Weights of a small mixture-of-experts language model, trained from scratch on English Wikipedia: 448 tanh GELU neurons an expert.
Below are experts of layer 5 (counted from 0) of a mixture-of-experts language model. Rows are named router (the router's row for the expert), down (a neuron's output weights, with its number) and show model dimensions 256-383. Each number is 128 + 32 x the weight over its row's rms, rounded and kept within 0 to 255. Numbers have three digits each.
Before each expert's rows: a language model's description of what the expert responds to. This comes from a sample of Wikipedia text that the model never trained on.

# expert 41
What it handles: Heading and line breaks. Line breaks and equals signs closing article or section titles, such as "= Kemoy Campbell =", plus slashes and degree signs.
router:151163135085136142155164149138141143112130164162175119121110199136140131149120211133096114146147090232106152081115149097121130111125096143153125153126158185125064122136148145147088135181187109152131043111151122111116065137097220155143099126198152156115128055189100140158084153140167060056164118106113135158119121124132172121099158145135114142100131123110124105169089121112147034141185
down0:128122207139148127110110127095124120152127121138103103108164117168137121139101103109176094177057130122106095145081178112150062148092102105178157131106167153156076059162131167147121055042122099125141133140144083097082104126181135085164103132101140119130195178191132119185134053163131143114145113110092154179106111112116140170200154105129128117145167091156112178156111058124101114118114
down1:130113110073152135116186148139144125159117096139110113123149104134063174170153180123155119082035169156142158147131107136092151114080139136126157156141173172162172098105173082143137224140108107116127182110137148087130112113117089134163072135055092116105116064143099089157137159108105151086144093144103121187128127142073139148096132146112150110138126096165109141104110176138134107114182
down2:152085088124154119163096150164106175101137135089160112099163115127151136122126077128106120081123083115113133139186143164081087108116114160160169133133040102130084182128118163166063145183162127138175126154086176144163096136108149124036093103138112098152121091123098113113086194147160146108149131168149126047064121050141134135121192158119077155109133190152162133118141089116166099111092
down3:105132105136112172169147144134187122186154106174163148114111091133105146097093121138153178123145121149156102161154203094141111098188122141135178124152104082163095118126089142177105134125109102150079160120143115113120108084179162132119122107101151159103141120184126121090131235080140116136144125102090139103185174173090165090085101112148150158147184105148130140125074136129076161114101
down4:060174133070134089078075123116143088105109144082051084135103122101115101144131184178154185088120132126182145131123124167142104121115097130147129151095133146085124128109116114124161119105157135132136149144136115155191131121113118134107039113100140117154147122079059106106120163154090133135113145169112167132157152142116185126099040100065162112076213129136111168144115135080069104101191
down5:152091147078140079068160138103112106131131125108089096142157159137051141101130170122076139122134138103140076131148126081133190142167078104139125181110135173134118065117032133123143180063142148118045067162118136190166106154111150139116112135108199108164108050127147131147084145146144104073129121088167162179114150116131158157091160164117148196142119152144092115100130098086102103150127
down6:108107126200128084068103111154093080117133147062106128130152145127095128126119136140106166134108164105096112110154110112140164127080177073137174142076104098137109110091056117097150095127085157172139183078118122155126066163080095107143184121094120119143123192080152163098108143135130128101120140081101171167085162144133111136151133097070111134142130138194164181185107123135108150145152
down7:097067124091117119119070114172113110171137092188089104122124158115166141113110162142125120151126143131077101114085106131124205136141121078113135133118131155088135076165072070134133104112169187111097115060116173062163126075102111096183096120119181197118094158078188144214126142093166126118048164137122157104115114119133138139121153165093112121097096150138123138127058155132124140127110
down8:086116120115130187122107135164096067169135154041107126102128076134104203076160159067102146087200081173093128129091167156146161120107156173172102162138138045172140114079137085129144181136113124134157104112135141153058190074137207165119132118119147123096075086146137156167123153123152134134126147163102079151093103113116091142117130142228184101122155094143150135171094165131099107088135
down9:179158162130119123173151067131039073027154097093084131172160157116153160143143101152144084068115090112091069193167118150112179101171123162141189153109107119166130130127090127114120157125104079068069144095093184088205128089138185104093083078085123143144134105126155052121067092186119083147178102106152149125148105131120117117088117064155103145098090101122148119146125127155114107135117
down10:124114071145124126140134123099124116100101140103147119107171150147163116172125152133130052128140170139096174155128175133116129170135136097128110118118169126141103111164143092100115136145198175145157135155096034159082150133077142169140133109113091139158136069136140140175123108134216080097133125137092121060188153202129121135117145140137162158169054109090184135151140148152176095121091
down11:137084150092178159164119083097142100173130171147090124157085096185123124094117150144167183126127199092144152148067097055137132157130178106125117151065166134103139169048105138169112134110144149116098143126142119132146102113107094150111104140133121085083128120144111155130127126074097097123119138080137132147130147120124138117184129087104157135061099127141171131145134085126099098112102
down12:115103150152154159134138169148077132113102134095147120156096081158132232053170073145109170136085135060177111152154113101140071095119112084141088121069104108099134081153116116159123207137141138142210122128180148167072181172194108138140099165080165154088128113123171105174200145199093136118151116132142096115097146150130094144115126120168145119143153213113140126147144119169166108087009
down13:127111143152136087157172117139171119155105110130142143154125171113127111129094071116165107151129159102122107169132140152139119212137102114142161095160131169153161146129165139171151047068141164153113136169126150186137074123169151143143133147156150185109028073123111143081150182111159117114135127126145129146106152133122095083092093114110115157092179167131116098096094110128191160045161
down14:159100169123189196152145114120147128113125101161109087133120158152065124156140125199122179090115085104106081159121169161094127090116106150131186096161148156122101174109092148156138088165138133116127156082160115063078087129064108127098163060106120156162065077168124137112079115129193083091094110058125145157166081124148122118087152135128122116136147168096155154080141170070138099149098
down15:134107083155078122160148109130097177095139163096072188149098211089119139150149102133141162139110068101102111150144140150145085163126158150146143120163100097135182121109157127134136141110095090147134109098130171142161117128155082131109108110133136143153092169106151111112091079116194133143104105107158095108139091122148094084197120114141111174138152159158120068149162137114193100142062
down16:146147091135083139101102179108097146119069171154162147172088152150120170106135171112114136090084096129088131141139126089162112131137072172111135170116144123093096088129130155131047082128200148154141077125161108137085116165151078093175194164141126144169129073124169158148131161150158072187143139103096107127095174101075143136127176101127100117142103151144144126115067167133057150112148
down17:123081133134128151165172119065114094112116131121124167108149139111087141136086124154135101114140153167123135156190142190199138157174133154140137149154068151134184116134151171144151184100110182162139158165170123195155109079095121148119126102117103186136029089118096161071153119120145174070136132074129132111094069093167132157151112198113112163196084052161102075076133077138112131122102
down18:146190194061112157109138174138134145131129107109075142178083122119099095159103147139152158103163105144089175154191140160126112138138120134169111133153143125196128137126140176140105149089158119139093189165145019140116116163088164169149124174094187127138118098155114154107135157099117165129110104158151085126153167166039117146140102118181149091178128133118103145123104158104146152077149
down19:163070193125109210100086124126161102072095141144104102079148114179147129147083144118177163159144135135154164106125143155077160134147155121059109125105126151132115148159148124121124147099171148111136097167070133130106143157149093148192166091169064125114101079158099123096146133149155141136136140140151129100033154113175169154177147145137177128083142165074166113127212109128146091086139
down20:079150128119180064113070110107173155104108107118125158127183141105137162146141122110128164102152151151124109160000104141123084172122118097121180152124122145128128085140104135068107118115154177116162118141115100087158128108097175122123133117156150158175129137134064147132133194080117191104073052106065163120125089159106124144147161171138161105102169134119169137097101145122135119132160
down21:121171162132164074175129151067098160098146129194116147119096141062178136123176186144144090114175117174122057161090132139168152125182158101127058118174109155125171104107170076091174111127079128135089168041124117142094122117158137102156164140146093089099082150134084110135113120146096102117113128143169150141157135177110139114141084114127191145161103099122127097151214109164200164138131
down22:181150176139110136122102159170108092198146147102144140117097131100169133126095100081139181120130095113122135096126131114159149160133086143130121128130092087164103163132178057123110105145105162100112127153113147091142139117132138137134137154030129100140131186099155128132122152111143122150193123122108117143052104144163142103152107155114187053140175166148142089123107160135114110126101
down23:208108114190130124190105112110105167123148131176117136159091139109123120137122074084084134069137174169136099114099103121156144094085133090116100097104187152120139200103097119076064128133168096182130118107143135143170142143192104148105114138094129157136144150120097113170078150127091127159123114126113159090165114083138150130089164136143102118153161132192112132141163082126122112066140